config.yaml
d_model: 192
activation: "swiglu"
moe_layers: [1, 3, 5, 7, 9]
normalize_top_k: true
routed_scale: 1.0
balance_loss: 0.00238
router_logit_norm: 1.0
norm_eps: 1e-05
tie_embeddings: true
beta1: 0.9
grad_clip: 0.5
seq_len: 512
steps: 10645
Below are experts of layer 7 (counted from 0) of a mixture-of-experts language model. Rows are named router (the router's row for the expert), gate (a neuron's input weights, with its number), up (a neuron's input weights, with its number), down (a neuron's output weights, with its number) and show model dimensions 64-127. Each number is 500 + 50 x the weight over its row's rms, rounded and kept within 0 to 999. Numbers have three digits each.
Before each expert's rows: "comes after" lists some tokens at least twice as common just before its tokens as in all text. This comes from a sample of Wikipedia text that the model never trained on. Tokens count by the router's weight.

# expert 21
comes after: " B", " F", " T", " f", " b", " t"
router:411529501429532487522465564501572467462502430504508524448545486501496481572423433487464538583499465447426510514531567439482565505505505458496568461561460405502483467421547508510462528611427515
gate12:514563552547475525501549534424527394502587540502515478437627528528558490427492448552576514502510500459528547514555503473430472502532434380551530557491471538392424490430472506458501505476516476
up12:440437493456541554516595533557631497527471619489513392547467408497577578481525485532500469539533471501485506491450507501571455497490545481523530522498450406453515505599501512543431476360522536
down12:517479437538482504553536491541537489505499476504573518511560606511446491566537466441462399616560514505475512451453371456505469554420530548477502485511513447422388420498516526465573487497442555
gate13:549499605474579462652480454498433464515447600579438480460520453418492471563538558462499433542525435423462468452465498600508492551426514538440456499394481548523399519533524538500571523474413436
up13:469452507460443541549576520576607576515500436398540543448489562474400579532530546433518590472532441559489494642588514463500437445550559496525540531532465516527501518417453581532513460460523444
down13:504436510363438405499537445488499631498527457504608520500450637536488463474498400527480497496503529508528561626526532501503543472414516536456556502513501415491501572468522494479448546603449578
gate14:487563575504485456512520498505491419492561572477528441589479509494526554498506515592486503509470501446399484490493499398494430473446504493491517404604558535568457487477563443518424421544517500
up14:412478496547406490548460570539544511464452523516448493541504471417533464523501586499550584516479449505526449538470532494426485549515493508475503492546511471506495529514525612514489500581472450
down14:467407582631451502484493596424518471585426500481434535488474485467585461455479421480445445554490428502526548544565503485507467519437499487541450462510507520496474531522504490530442483432475519
gate15:510476571476418546550570353514460524532507541443494433495393471511527573449498518470461449500559377543550532468513563495435533548476480490519433555541503548509489530458512577475549559484534424
up15:577400498533446587579523492400496476489486492385477467489493535504497562364453502509555555466500528500509510487586483525439564522407492476474481522539464431415522524353517439448482436517443571
down15:514530465524497529498447501544561436496502498507544567577496519499573576560508462493551551348484514451526474586503493582511556403507391468446506495467468404534491518510562461473520529522434376
gate16:482497560472474482519450488614514497513419533477499527444523513502451426530504516577447516567492536499444571529536502467551530580388613450562507561460512499498464511405513530441520581562516440
up16:468497633523500558492510446467596524499501506533586515483492447502446510492525434530618524525512428495461395532419468534423506545582538556385494463503500501447675527580410504453574482520475515
down16:540399494552500461512498552524538485595489434488527505589464524550567574490535581484461509508480499546434549558577448530504451443539555520373547408490412476624477516521546556496505472520525546
gate17:482527516477533500565548518514444477410416576539493504577515434521491454503468561505491517525505485456519469472470497447483500484516521481458496613514470493549368441400442499507530541508504486
up17:581519447391484388427467435419508499502567606574468468469564488434486563481409605469521435468500482504475603497508441610511445439452497453625531503517463451437498447513517509511422537422424438
down17:557480384545506474432601502602571486473547492523551486541496452530531546495580494403457429512471494536464544536501527537571550512504553461539442390545553474495495544501463468526440553529473462
gate18:514485425570455393562435524524515429528540436502504486500529514389632494560492448473525500559509499538323441502501511456494469573509554525537483504546512499390497454510542535448567418500548483
up18:578500462504555504467625359461562535482507607449481519476531481593489474501551512573475562515417478523535497519484523413509431392510485503504497499499536513548563481568464574548431494499487469
down18:528501508478480551496530606503583512499642510461488537503444462513455408487521547444470491543640472580457486503427499500604487565489537498480447503508577432498560534531586493396523429500492515
gate19:466371489488519471507460540564511571497487509473508636451610420498421475437533578439461495427535493578553492647544537491561489481354468459501438512488477500446473450504552504543503453410424514
up19:431587491497528484588533538497598561482500524507485544459606423558491503612460500563504488490444526575501459483475484562508509524507574552457420545473413508519467482494641505526486594469542510
down19:548512421525517514472520431545531544505479432484490489474541416511464602459436557443568480502544598552489474515501537546494507504455561501518622555488512487453590524459455589507458531494457490
gate20:567504583561526541494555427396561465429572474471498512487397491511536604550397490469505479393507556506453511493474519482445507508494471476497560564542521481453555533551429479466502527385483477
up20:575465610395496465488554425469519484481594615473376530487466522483692500428551536462572526509452482464510516487569462482496346504451524496517468419460506405514598518512582516373498475492490497
down20:527490524469568487542494513505575445457397506539478489558562493458521459516563520451494462527453562522456544606488478556634507391506518488469455522568527496548431516561470400509540511512547536
gate21:501479544480544487454437448527448568459539553497509569462491506500467367484498533477478612573488443394555570575498416494506446489483454465594496532525386463406496509389479503544490469421470548
up21:480514477612576562444582551529315507482554554451495502466489503416495569491553579494511476547530546485452509523483496573488529481563501483510466464520501656489493415526583489443547467520517453
down21:459464514445527431520566497492462550424575520473499462530518497552619476571511498464521511494517591471489547488597500492577522462501553527512495476404363521564489545474532403497511509511452486
gate22:533494611466486554489474532574433460564533481550542530484559559507470532512481466599466459511448536522551495488516491432506407513616401501437418444412491447525477477508542515505416450555611596
up22:560523680514453386450603477498449568485504437378511504574429528408508419526478522468533517501522435432489542440500410489504506460497450535482478497502383538544514408510508489506523529486420513
down22:403545471487518482529518509570559569538422508470497517516521534476527460483551464598548517416534454534434500544498643442504496548427583519498479465484580496482509540439500471506495417426494519
gate23:470494411380507548414573407565611641538551512516488501518497480484548423535497509463434526512464523575455483551476503499467443540498510547598541537455514483506499475507512503504508405500433363
up23:484546454470491385474412506468560404545516440524619528541523534508493469507434438504543567504563497475462527530438457502442524485504421556564447489523483520521588458439526575505467519431414506
down23:498512466534459475428469492475531558484411471460458531541582574448439522554519571529512410475518497592519450460474394423491524525531534452477515514552410392522397501483518597498469462406607554
gate24:457469493464539511478497627531519598506488640459488485466467499500552534490527451499530532506505532457555486543551456467468391522638542485490538507519516468461548454552496551478487559589547478
up24:486503499509448444543602534494541496488511479513457577488535408500564515423378499516527483487489532473490474417471533472611500499491516493557496439480496431583466549671526528427462548440472466
down24:536583463495499408497531511477537547434561569484473487485521565516518485488598544539542462493423538559515500441488448412502560493516535468459506466459499526435513509572553543438445493487510472
gate25:490539492483446516533501408476549504527500556525493480459527444466602548540399404518520480520467454589460511526484494558524480517540463515533489528446499378542515504517491423548450553599479437
up25:573508516493571525561451570591524499476425508468482461581543457496428558514489622561551457521410437667489502479536518515578540563458459431566514571443505455516543482476428537422529509497543485
down25:540456510447544502518433463447575494470488559514541518453439599501550488407498443467514496539567517575390494482451513411469365462544427540489517541518479476481537443529563501501493475532499460
gate26:469461511526499542487476461497508511446526541568506549508564486520457362522510570526498591487491478541520501582507501526545559496529437408505464473392514509476503547438523478526517532447481548
up26:517570401495600543509453535440501503457584551508474538504401422541524500568479499488612565479479554562435494517389479446613560504506521562507487515566456437581468529435502473477454497472460624
down26:454534510532505546474445528469551610496513539478485569534351453529476422505511482535545503547502463490535548468529439519504513423512441488464461490562500472525514448380451527510468428459537603
gate27:403501481414555479515454509433531497493468460478515497512407443494582514458524480469526484580467414500486520463438474488516502462552498420496410380506446485459534553397447437562542541558497592
up27:475502536500421496534483486486517476460521492503519462583517587446447584519504514525565568476607495575367416526498478520385492510498457448560566513422560398471621530524487565364483505494481546
down27:524486404584452570444450520453575510579439433502487508446479492516441459503500497520460430526519554589451497436447497419513392475447496431508570496528424531530476566491495551504589481519626601
gate28:491621436501504528506552496473409471447489485444556473423500545444498563504525443491383567495460487559540524478499547617509407534502586419491458534491497561530461497501582530507509417530446397
up28:541519540503560497482492423521466450458632502558445502514525312470535427542537495458516547443572505489549489454526495567460495485474481463451494493508458576488531503494495439519588506486472508
down28:480471508341545474476532484381512578493579558576488542531487596480510502483447490470504518494497507416564503473487518387520509521475511501466440559505512429507504506431504562390501514512462431
gate29:533511545496502544500559492506551447562486542544529459464521501493520522559523501491511486548408503467502497554502579574443531521596573468349497554482453554566537481504536604580518520546499494
up29:496423526483524506480670473578422551468480418407527500473532526595424498481445499508490499473530494474557518530527463524543575485549543497493499513559509506560590495449459513514447532480524522
down29:581519601583523545510492565444504547466477485601489449517508494468519498480448496500507486522565506490513622352419433494488503491405463432551504562502441484467506542477480557566502481527501408
gate30:555463552517545601538460487552535469496463471500475521538488515496570519587515479512427526548471516519562514493468487487507511525508511474468470470565439462398515572500426500565387535409528559
up30:500502552511481420435554488466512424486457495512486472514444455510610417459511555424479457500472542480458440568529544436498428521407590396513494496530430458455424488580514526560578488423514494
down30:498564520408511455548495494525409518533565511517512452537516490584451459514532498447496613514590559481494492477569500503523564534408545556458480519503483570528435473530540513516520418499539512
gate31:473512482449492499452483513437552594561592507477567392464501548456501433518420498485565492498453513539584435367613435508558624529485495433463471439515468472411426486430575407497553546497472457
up31:539536493639508483529541466528494513464510494501553554469537519401446496552567537414440583508473518512494484541534450405553455499530545553490516509497547548526463465517508509560452514577626531
down31:512390468506608407456512505364513596523472413505513490508521532431507505488510483543483567418499525509450591599570552368533546511513411475427463499535458507595444459573419541517458505486533538
gate32:508487456560554412566513505522536520515520472487438534412496405484551491501455579483555462490472491401559475507532427472544516496533532511491523551530471518612517468579502412545496493551435476
up32:500501555543489434478585478528512550477442499432474556497478415495489467524475457519483502538488467507466408558502514495458554498461500589457472548569464481514454383639516510465370477490470467
down32:509514506511525572541551425429612538512465449426464572516562499512402601483430430504479448483611388548496471484574513369437502477491554500515476512562475404502475499547591457558497486460460534
gate33:530528433498499426550374538545558547522482469485535442497510506556565525428480592490475492468444519511476512476517510509509508532465584526569508478488504539521436359511494541506540512527486455
up33:461495548417452492445555490505509501432581566598472529509497426510518592540514473506405380595580509442456480488515501476511450436487539419417494516483461501471403487512507459384553470484420476
down33:566523662532438540558461572560500496543480462530515523543512524395499523478496468558541500487547501466399567491473485543431452490514451457445460538533405479557427536481572458520458555497534533

# expert 5
comes after: " |", ",", ".", "-", ":", "|"
router:512434487506614468427505526430447482561528412548384537499520514511466473426587486549529523481497478478504527517538425563407420573497445460541534451587501583545528562517479455404569566566527441
gate12:583561521515591516544533549436504475486513515575380456406575500566456480357519429604501405436490508501560484537538549469442478502502430409503446517487538554352441485483499470525494502447498559
up12:504456433419582437563499590498635507510525502500534433464497567517503537503558523442491509562514459527494492485467527502479480489496430489486498491463435435335487524539522538503415498464573468
down12:443542396449539437464492533511541424488533581561519564496596560613511469607457494474438384504548382467456480414529376505414482618414597551543503510439548490498357377463488527557482483512515456
gate13:487526521513535519563462537484466480521485517613496493559535350460438441376499569532469479540403441414431493497489467582578452584508543501497521580484459494562397441522538533538556547457471513
up13:507486485431492497545546493614491530551484511511583457433459547467517592512525567480538489488646556510466517600537512448473512446565577520569549571498477475556529493432394595498516448592510522
down13:551522486396425407436540501424508575421509537500510507561449558475496479502474459490461492510465495494487448495485495485449513496379490592492570420549524495500543411494468450498400434546426529
gate14:473608514464539502513496476465460421533508572396494510526489584532527576525467479549506501447503519520452484496529491412506405483455480441540457465523515475542518541539498515461512501542494496
up14:467459483608373491507415547554484572488516525498523475515477400494565528509492537577512540503410465479526487503553524554501424594533489496463473403509553476482433486593485496516473455687477443
down14:484545657511465495518475572549561474613423478483364423514498522427524417428497491445498457524452531454508507504596507562489480533446466430456473509541531466458555420444553593517486515512541491
gate15:437437590451486418478554524479424505560442491562483473533380408503557437463440470475482484500552425462511446492564503543515502498551498447557577481500496550495441485496501578503558549533482505
up15:518547449468502539603573514473479474511474499484576437521556577485485492511473464508513536559459537465389529464551509527456563541501481491412487450510499526508471519381493489544463459547539502
down15:455539447589388504512512550482513482468472486529478524580527531493485511506489444500460478480540434484514450523446506493500532390515500404477507593427525402513529513489542551492456544537437386
gate16:489413515513531541598332414533568494528512476565469505556507467582561432527568521605502428555485528467553505502531457501537506565444496501569522538499549370491522531458504473524574499534516526
up16:561534525552539481471569500474573516545505506562547507490570446486502471456477476436537542536539530579483453583528440497478543482538510460515491464437500517402524483466428493501515544518530548
down16:488470515514473566550559526498511375520604507506409502501532493483527504454548484419506541452525543499474607478542500489480596537522459413404556498568477529560506512549540440387418451570613546
gate17:490475568447488502491555488489413531511446545500516509508494513545514503553503514477526503550513500417581510499430583413479552545665542500587580606469515460539408488452442496503526469530505482
up17:505514449467581413479498472501563519442527568613488487477542505434431556479474517472436479476520519423517502527494453605465451350371604394572443547593534479501542504459536540523465543555409458
down17:520460341573531410382577504511484500551602556526529496434487589555504476514505509528484511447545467453501597526487419485559539537508455499568438435501489407482470511394471486562464598429543445
gate18:503482493589504457524465428519455463636578496546475544479491494461566569489551475442456517531433397517419561431464519516503457526455516546585563455508475512443485467606529395487531559416490596
up18:599498494569510521506483481492480615529450570432499480427536419586369472484491523470432476502487488539524467491517467508597496479492537455564550528512497545502598490536505552398459440528513455
down18:615498478470509424483556490515537478473612505457528522466515359531495393508572404461580402532608437566507467559405484484488461542483516519485514505423530489622549470464497478362539581524415503
gate19:491479588505481497509470526603420558500488547487424481521580583535488568425558542502442488486594540593498493539514478512484498501398499452516482557472424547529492505517550615484586505498469487
up19:505506440504506481563595506511452449373402478473526571506540478523470544589481558498506428513530462525523488500431438420458416506499562505568510496530446527457515464515623535487433643459566458
down19:536513444550486545546481486495538476500545478498484440594487482478459496623492532462521506529569509517498514461474479497566522459568650444535552525500528559441510448551521593523440456513427545
gate20:483440433530436503514519452451531424513540494519621493563506434465579549475500545469466522514492506453472551476474470560543453535532487397414585537490542459606487439509490452440513496458498504
up20:544503579486506506510520418475567523479580479402479623432528464561608463448499480507486486420486466436469545497613432515519505528534617455503488440379467431504480517416438494362445503499509453
down20:488539499542552506502477483528497562491540498429537472634484558512567501445507517552499546548501562499508565502535477580581493500521494435557503496513514481439451553486489473496476496484594475
gate21:498517571498559450403452502537493472480503539497483545521492557483477457445514507479455593650502455517544496507530479446345454566472552505515503494487448486393533514447428558595511484423492501
up21:502600493551499531494519488480519433474476442507429493426318489443561597432507491492500484537498492504551508498557520617365414438505557512572495489545490604427487506514491520541609489468511514
down21:455508522388449495556634506607414521525477511433504442528461431562546500530445547508491446500457509534469489542557499487502550552536549465528522454470507522512508458499538468424586493500460559
gate22:498521585485491496505459421533483508545457522572501559501549534493436511501420557595340419471450583525568508426587489507503511464498521531521526523440433445461542485472444602403409498505557556
up22:447576542581504440525593483487488490475471477460512563505498512500518471386500500503491526544524558394473490560513447501533502509493482556487489538616466499566482505426503482529529527629488470
down22:451552443489532471571494498469542546607481465553566447512467554492542488495478531534479494452531472586483499500520574388516472637507613376495519417489579551501506464439470507511545492486456424
gate23:461456457436516473428504482526587521551576526462423465569539408507535464507517503565395505395444489512561521533500481472475465488508455483533507585431515488453504548500519580511508412439442489
up23:471586508531502566497565457455530421518517470534643481503535535437477531497448509442561580488572540524368528499471506451421456434499508559554455500491525568425509491469525508452529492502507545
down23:499511464453541511427450545488527488511409473469502546532561522530498495521511551528518438501515614587517515368505506424442480586506527490487508573528466564493497482392425596497489522436496514
gate24:515466429336528480468521504570536525497532584493562579550522509482544522560426455497616507432614504481588572506549413502524484454611487482427522532499512531557484479526487573500572524492553467
up24:474410448483480443535539513579481543454536489433439551524458396500478451530524537500534567485492451493443490412455513466510510599479508484507562596504584460554515569566541438422542512445398488
down24:503502420434519386532544487518548511442526526441494517561533571509551451511472485422474486577460625576520514376520393470592513548482604572454499495484608427515490522521512532505420531470508488
gate25:580457468477491483504456543448465370473423558535520467500451513459510499450409469485547430536527467529472566467503492526437419461493435474468473487502499433493522492460500391596412495589508467
up25:538583545496554490611548525499612529536414512437501470554568507493458473542516510512528410535497541601469444557510444488655543514495564451495489475501505461573550517452404583425510467550548528
down25:580383527406553504506495522429503473527511538428505517451434535489506464437457470481495471496572542482459565408474444589511364449492402537491517481489477496513572499527425527479473506553582398
gate26:500633535515507441519448413479520531454498579495566536538516509484531469536499516457447522520501436526567452543487495496596550571469450501591474471416522500489439558445579477477475478413485485
up26:497531418513543521508513507525527496476489605522440488574501446462402493580479466564547462590435486566455423498509444432616553487499461511534497529456468428538410407450510450622471564403489500
down26:519486551535510521449492468383485524493493505586528585566432390552500412447555545510534571588488452495496563562449506462472530405455469485513502416532507412546489475435422530545492467436500454
gate27:478558418539580532501468578407502482567465437543464541488559488557479491451469518541583476554468433533551534546523466565448442500531503518488489524542582506453524500475496431540520503517500564
up27:497543467531431512543429480574486473371560580470488507552492466495478637491465514496543501478519504558556500499480431522493393508470495481545470510437595480413544514485492522377423498568517474
down27:494497504571487497459370508569572528472365513504555503546510509495398461522539495546535477500474455502384541502511503353567503569512531443581503553528484537519501490591511484504549513561495588
gate28:555556491449442471475487521367409501454444518522508380556445480509469512537552460483469540564504583500538426503483550576505483486510533423522500562416498555567472470561537523571441451518501521
up28:550500480514467486540534471535445415469530530491469535483521489491612477495510516515517487517543553493485485525491564521520511469500555444475565536511487482537562525502475451552549450549445568
down28:479437542429540492478477513377519576480492512564491572546512532483465457490433467505525498580537541498544487482449507442468463521396398534439536484481516496497542460467459618472566528481470527
gate29:598560552513473468601501381541442592496515531540507510455546426459512595518508455461502505590506499435520510461542523472488466492519497509403486604486441496514501495645537622494563547505416406
up29:488408605469496489455531613520488538442519461438528498497595510543460503516497483589533476450553472499502525508525498579536474496504567451533438476558536563570571499537506522484525495513497512
down29:492514610464442499506545534539528580482420423670461491464537552471557431457474495569528490463546547408493570393537465499579517553469493515511489450470430497490495556494413591611506519469513480
gate30:503483502427537461513523402511498537487624509496530579475514525523579503511562596529456558498444438490430586426571493491485502444500494441550446458520489559495514573470405394480376498386511474
up30:439424472498505434509417503465494536479415531465504587508523559472500490496445563568512496493469487446483458552520521460456528501356522518558495563604509515471491500554449522447515501459513508
down30:499505486486598490608443473582506515529588569478526565506513426616462504556501457490489600483582610516529373513504492441523590529489580582476553407525557446484482391435468533466443575505437505
gate31:454549484474502575450512508448467533556620576458560427511466576433524522511556554422442440482455555506501568467571416524485587548486503466448487502494498406397512509349570465476412519502439534
up31:482482485509553546435538434494501511459566568501540562520509489531454571520422477502512584451525517570563398498458500514586517537488486490515474470472518513500504498492499440590492464585499481
down31:609477536485620520501470537454500567505554470538495491545440460532511490511513500520486520407513497488453544550481599443517549453598492461479503453501566566435442461462404598467490481402505642
gate32:477493468511452536507490513517498503570498519539421602456479497461527518463563602521550444501562502471480506515437581446499501487559526420520489498444531442501515420584484347505516556475520448
up32:522565521411427518493593546530482509470440541476508495501416404479402430545505466488447573497479490461524432470466535569464555535471480532406412599523507468511438505601566563492390508519461500
down32:533486455485559474529575485498481508542515588461485612512552545514493567510500536504496405474488456501497491526585543479457500501543597504400503445539474461547464484604584486499552563548550579
gate33:522479506466492462537427574559565504508548465543493409599602474507515491445476491571527546492487429547380482521498539473466478522526559509578518525540594559561493514504524369450547639452478472
up33:401598525427507535488511430470539447485504581525473600513552390451499526514532489506462439504513498496508528458530487500570473491433639438366517491492431426536433580549500527486485532526492484
down33:506461592514498504586447565588504517554441512495474448535546399451443498392482512465550525580493517460417526550437542516455545511562466524442519541488480545500506530457509474496539446503575365

# expert 29
comes after: " H", " K", " D", " P", " A", " O"
router:471595441512512453477549481403412520559574454587388464485439529607472536515410471515502531458447499559531478569518478372417422504573477602458504534593467551486530553499399473511568447556483468
gate12:412530477612502537459563583397510532536543552450372531537533480532490572391497413551564516535512497421521518546550423437413462461526524441502503484403479491356452424399549493550527573493509500
up12:502476466483508437561563506501489500438599555604458438464504546482515608549495550430475499614573477432472547469422512587508500494481513495541457493466530429388475573521532487515377522411491535
down12:474497318512453404542468457522496437414492481535515569561493558536455485588614497488415392605562584470497404477553477503485500549461575514470454431483495502493386358580501549470504509469511522
gate13:578452516401583444455487493538470490626456575540434493458534421508409422402523527479523410534478379554410528539474455483533460514392413554427399520373473491490425527587527488486490575474502498
up13:575446472474482501554530521479566559503523508486551473527417512545494533554532631491551576517509527541546537545576576458518577497562544450520585585537509473529476562487412547518471477507561523
down13:469435450481510485506571434449510592386544573535486491507420508487503479417452443483493516502498462506506521570528515469436483472426524531519524508484571447473478499487522486480448495563500569
gate14:534536508528485493549513493464504517515529580391463501548520593554456564483454505535516390517467508498422547497542504458502433519393474527492495438579561534539472460489478427471497508559579507
up14:465524496559463410447508501577535536407484516496570495512434400414601512488447557517572559509476533542545460449525595523466535556477502434505429408487456413495499508654500519440497486483515490
down14:500526527484451470496489552506549496512422379432483434521515579505563472442475516467475504476467510489455533534562477480500481488468513428521470513502500488507570491489578562473448446410511689
gate15:431450540444372362526522428411448528516461487494502468475372503432543536500443457526430528424537329535575496528468535497495470496561454475515513530480450496514486504540478497571489530519502544
up15:498527511539583580560520429459492434518511500460487544485499580445460558430527464475570591515494532513486479447576494525405385539516557552516489497492540475397449584373491508533500409514444518
down15:529498554494468566552394546464501501454487519512499535591497518491568530496465431519618508448469533435512484613497496469403496455459467391483481459465478491423480483457560459500475558536506429
gate16:600548507488503452470509472500477408494566412512417481511504523538530378461464466512474564514492618464458481531535374474525489573461500539609493542465431546461483473489479523369440582537460440
up16:580485540528407498484481487463482571514623481405506504559475416505482498481493435437492513481570504491500448517437440492457560481582556562363506478412500423474548513491423453501507487438478462
down16:463449472556490495471507472640473393489481487501511385524502517460562539540561478579501517519503482484470632479534469498416465463454515500482495543458455504609477506610555496499489461436593476
gate17:506525474426503567478554535526466537495501432511494467608534507528519520535548533492599478547522496521562462426443510490503517567542557429455469502454540489495444573490398516485526496467481435
up17:506466494417536393480479536463483492430446582624522463412578500469477453448507492561481581523587431478507493558494577593510372389458525512530538634466482498484500428500478439490470553537431425
down17:586461391506603499545564583473506482554582527507592502409491475546494475489605452492451539459516495513443471559452535527475544532480542583520572479478615508486481511546503480503418520458491459
gate18:507495485560499518410456421391538400573511498500441458520492464376622527519491492440608556485440517611438523386471519465535401458505570569555433515555439493460484435505524442499619525543449537
up18:477485510478491524470595490519521504432470485488530428493565503506493475524498505541422520618468569464553540622482493497556494457503516442437516525471500507483605519606410564491487509500527562
down18:621510471499539514551558620574539476530593467501550526462479464486438424498632500482514509489588476562491480504468502427383468533450497429486447499525606507542500480534557553353499662460512485
gate19:493499462499476562477479532514494496503462529442448545538626476474548556499567509484472497428551502624563461566553536493449497529485439418501389549558487519515445518545522437526455443499459505
up19:542533417519461402559547474512599524473420518482494525461579454538497522532425480514469445515383465573492515458434469491599500446491517580475502580561505503467523514477435593429462676470549509
down19:495522428445466581483564418517526502454481445455464484525490475590463523565435526397498483505456422635581500503537547564536493404578616414498570521567480518478519518497498608466407502467435609
gate20:487426497516536524488608503440578447516539470521497516494460467514589502375517455535450513445554568536456512497541445487432457499550489472489508553515508474490419548486498436348562500496490510
up20:506485609489527504493577491496596502467493463508402524495449473558572494483510513437472514476469433492511597451514453479544394508447558511536522482420537419515493525464512473264433612502531485
down20:435566538463536535490517499530572483528517529489506478518492488421490525458540499495477467638475440560497531442514495570600487437529569492531539493526532501413463504488464395503500478473558428
gate21:510480548423500572443459426485499646516563518565577488564466573462474487483488515478455540505492466505457416494549494436500472611435506531639464459434450511354541543465416465477494460381470524
up21:481548440567517545383518524535521467501502564574494555540495448480478515521434528581501489520513452505544491533560514504500420401507494468500483496514493585441515396564548528457549530482447460
down21:415470436423513502452522424501556487488465486493543452595534473504515479535469474514483508491487494487520562513509533490476514564579557550457519485496395507527485497494542462480506588462488538
gate22:496573511482541483474493498503441508494490495545568474509483446514462498476470445676425446495499560623507503488494440443520415493536429499466503541513516442428467574438495508501484569520565518
up22:621542562551490506481627504496381496512499437461485526551374506537559466494484521453453472550510488516537536515523521443497408578422313508530473452528505595510447500534484495507564484528512462
down22:410525476472565460538502511522569564535538462505500501490497484492527450498545480538457501510513416428413580523495498376520514537497554509608467425478529570491523512508511510538465498406477494
gate23:494502413403465509493494532487556490492499474519493451491490506459489546460541461485504524500501503544510427496543567463493477588607480545558617636481506519439473544502455444500487408468451469
up23:466515473598493408507545531447498435500473493589625504526531557600489457494386480497569590490479518509459456499475495496477490468489459465575405567476520475475543467453511580482537511501526472
down23:506516596502434493459417534493453467437493492498507524543547498504528458509473560482444485472589525637473521583519442444487441452552541489504487576570467469523464467483491624481405515463509564
gate24:550571402439545383397498529497407503513550596489527518554504526514479496495460508448585578373557530534527453528498423505501478515580574458528419474451581544584547494509472542498458521446523548
up24:496456433494409403494495478644490445503473559489490497380533528501461479514502518482477421547502492505518513499469463513513442507558509512510539488491479480536519442645490453475501625545462474
down24:525473467443525434486584464444523469440518434472587442440516545564537453540545533473442559473504565624606537403498405496521462524478643482504492540490495566471451477561498506527408452487547496
gate25:464551543447534462415500512432483480514561535529497593532430469496470496472476506483521538482555562561483472529422385523491463417481417484478514603521445492432540518498512458520491464513585470
up25:535491555498461498488499511551456549489442562451509428589601452559499496518501607503537393588469520643499519414462433504510542559454488485488502461437474473600536425551491552474544475521465543
down25:563455517514535487466454495436498513501560579511478605510421583506505505467465469473490457494557539508390453389512453540538425402503437536438496499524490451456491502509453416549514511499527497
gate26:508481603494537500387506449528420496448569478507502538579571483506563493492555438532504585506452429529496507572575557521533495512483514499548482451446424504539473503459578481522520481507525475
up26:519520321497583564566518556517495413501501631553489470516504383498354409526500334481597517530572475497561419505508495522509515483500440512507506607505483487581401493411506456544540537446411554
down26:474547495536552498519480489464568499401470610504517566561421477524473433458531473502458557435474495511500457528497538525476484488490421404511493455493485499602469521417484510386509517419490513
gate27:481481445476500515549464546436490524482518430544533575507464502561496499452505476451551463568395486461474565505508518528450485497604502509455415475544476545460527540400412498505503558493533534
up27:542533467513473470499458498510485449366520550466497401586540580489470555522487509492606480426534440571426453539418446515439431563455511450596509523536549376441569495533536496503430501538520493
down27:555483471495472676485372484539556488500410525505500509464430513526440394527574516577577521552492500533365561498500588408492464514516519473563524485527475503476554477494519488556642455462543502
gate28:511577489532451499526483507432385424464402546563549477507474549379572620526636411481498564571562532492535534499406452552514448523502565475558474486452445487593481586564489475646464468514459464
up28:503505474465479461482484465543420486405561556551476608500537349483536481492515506560520506563633472484422512504512494515568450503526525474469556589509450480494535585529465509571529496563481478
down28:535441452381579483475513444450461493487485545579385546615444514531418463451485427492497507430556520507547535445503526423431451404447439488493477548485543474462546417510501567454495499581492503
gate29:489501499469522516450515499524578512509587489489559506456490599542557698480571464411529449561473551534526485539496534487570495516589538496479489505497435497373472530571493510494505502493508543
up29:533544520475490397523494427541391511405502466470474444534560395466573463550461499490454512498480472444573548499492466486506472405551538464516524475468526469555517420519493468446442499475513501
down29:561484600490430571427523497502529520526462471572433433480497494452496453447449568547600458472527510464452527457504441448522483505410453492513423424528458525521523506466439502509442525507486510
gate30:503529600544476584565505504393423566473608501514554556516494483448551510480569516442503501480368482462470595531530509453522508473534584482538542491483505545494419613500348500468386535411535491
up30:439434501562483472423494504534503499429357499494480515477507554499498489470471556513454531480467453427425498453515499434486408521495430496554504472609411559446475516582424494537499567381556525
down30:586507523453484551512508487530492465579429348471468489572473472564372490478549564534533518520515475389600530537520519484466505522461501472462481491454508466455497582526506495501424498548507508
gate31:440553488532492525439587586486507523588610499530525459515430549468526463496494561428598536493420510554631477462471413501513513502497474400472485377516460528498485462431491504434457516414516451
up31:436576509536522574454510400554532563480513549454550532494473540410482570463501483538438592551452503511503427562401435479564544538539504580423513591440483596508508516519402462570489547570600498
down31:549411586560601473434475452430500495487548387550513480521530507431408409461517444526502510470489524532516546611581557403506515536461489538472436500502502511530493469562447503546521487498515520
gate32:412518398511490584573544455363580505585538480457457524563523402557514525383504525480507501470505514531489591475529499483523474568546549478603573534564477521546512528510450451546546502481495479
up32:475503428447499486581500493538504492551447553504538501567431461492509488570499533536449504496414496476522402510478494550454582437524483549505469521542472491556520465613497493489410506495483471
down32:503498515500517572541605512528585510513464525502498625508530513569461493485510514551495525341461494505413489413566529416460542501636577501551439554456514401549497504527551503422538560455539553
gate33:493509525536475463581510484473539599506519479578560432564537492461455526496443455564576591486507467551513503464450402472514503454460542528611570444532529514517451458493482427494524427484406427
up33:440514528494327432498419481496543441436474509477555551469623511517611495535522555544370427653561518539523516451516494470599481487560580428369495568437490458533449561511513502453545579513571526
down33:479511542478451496514506627495530484547478458482479576554512434454520558443498500511581503411469551523459510459453508604429464565520485433491478499500504517556491496497539503440473505461490440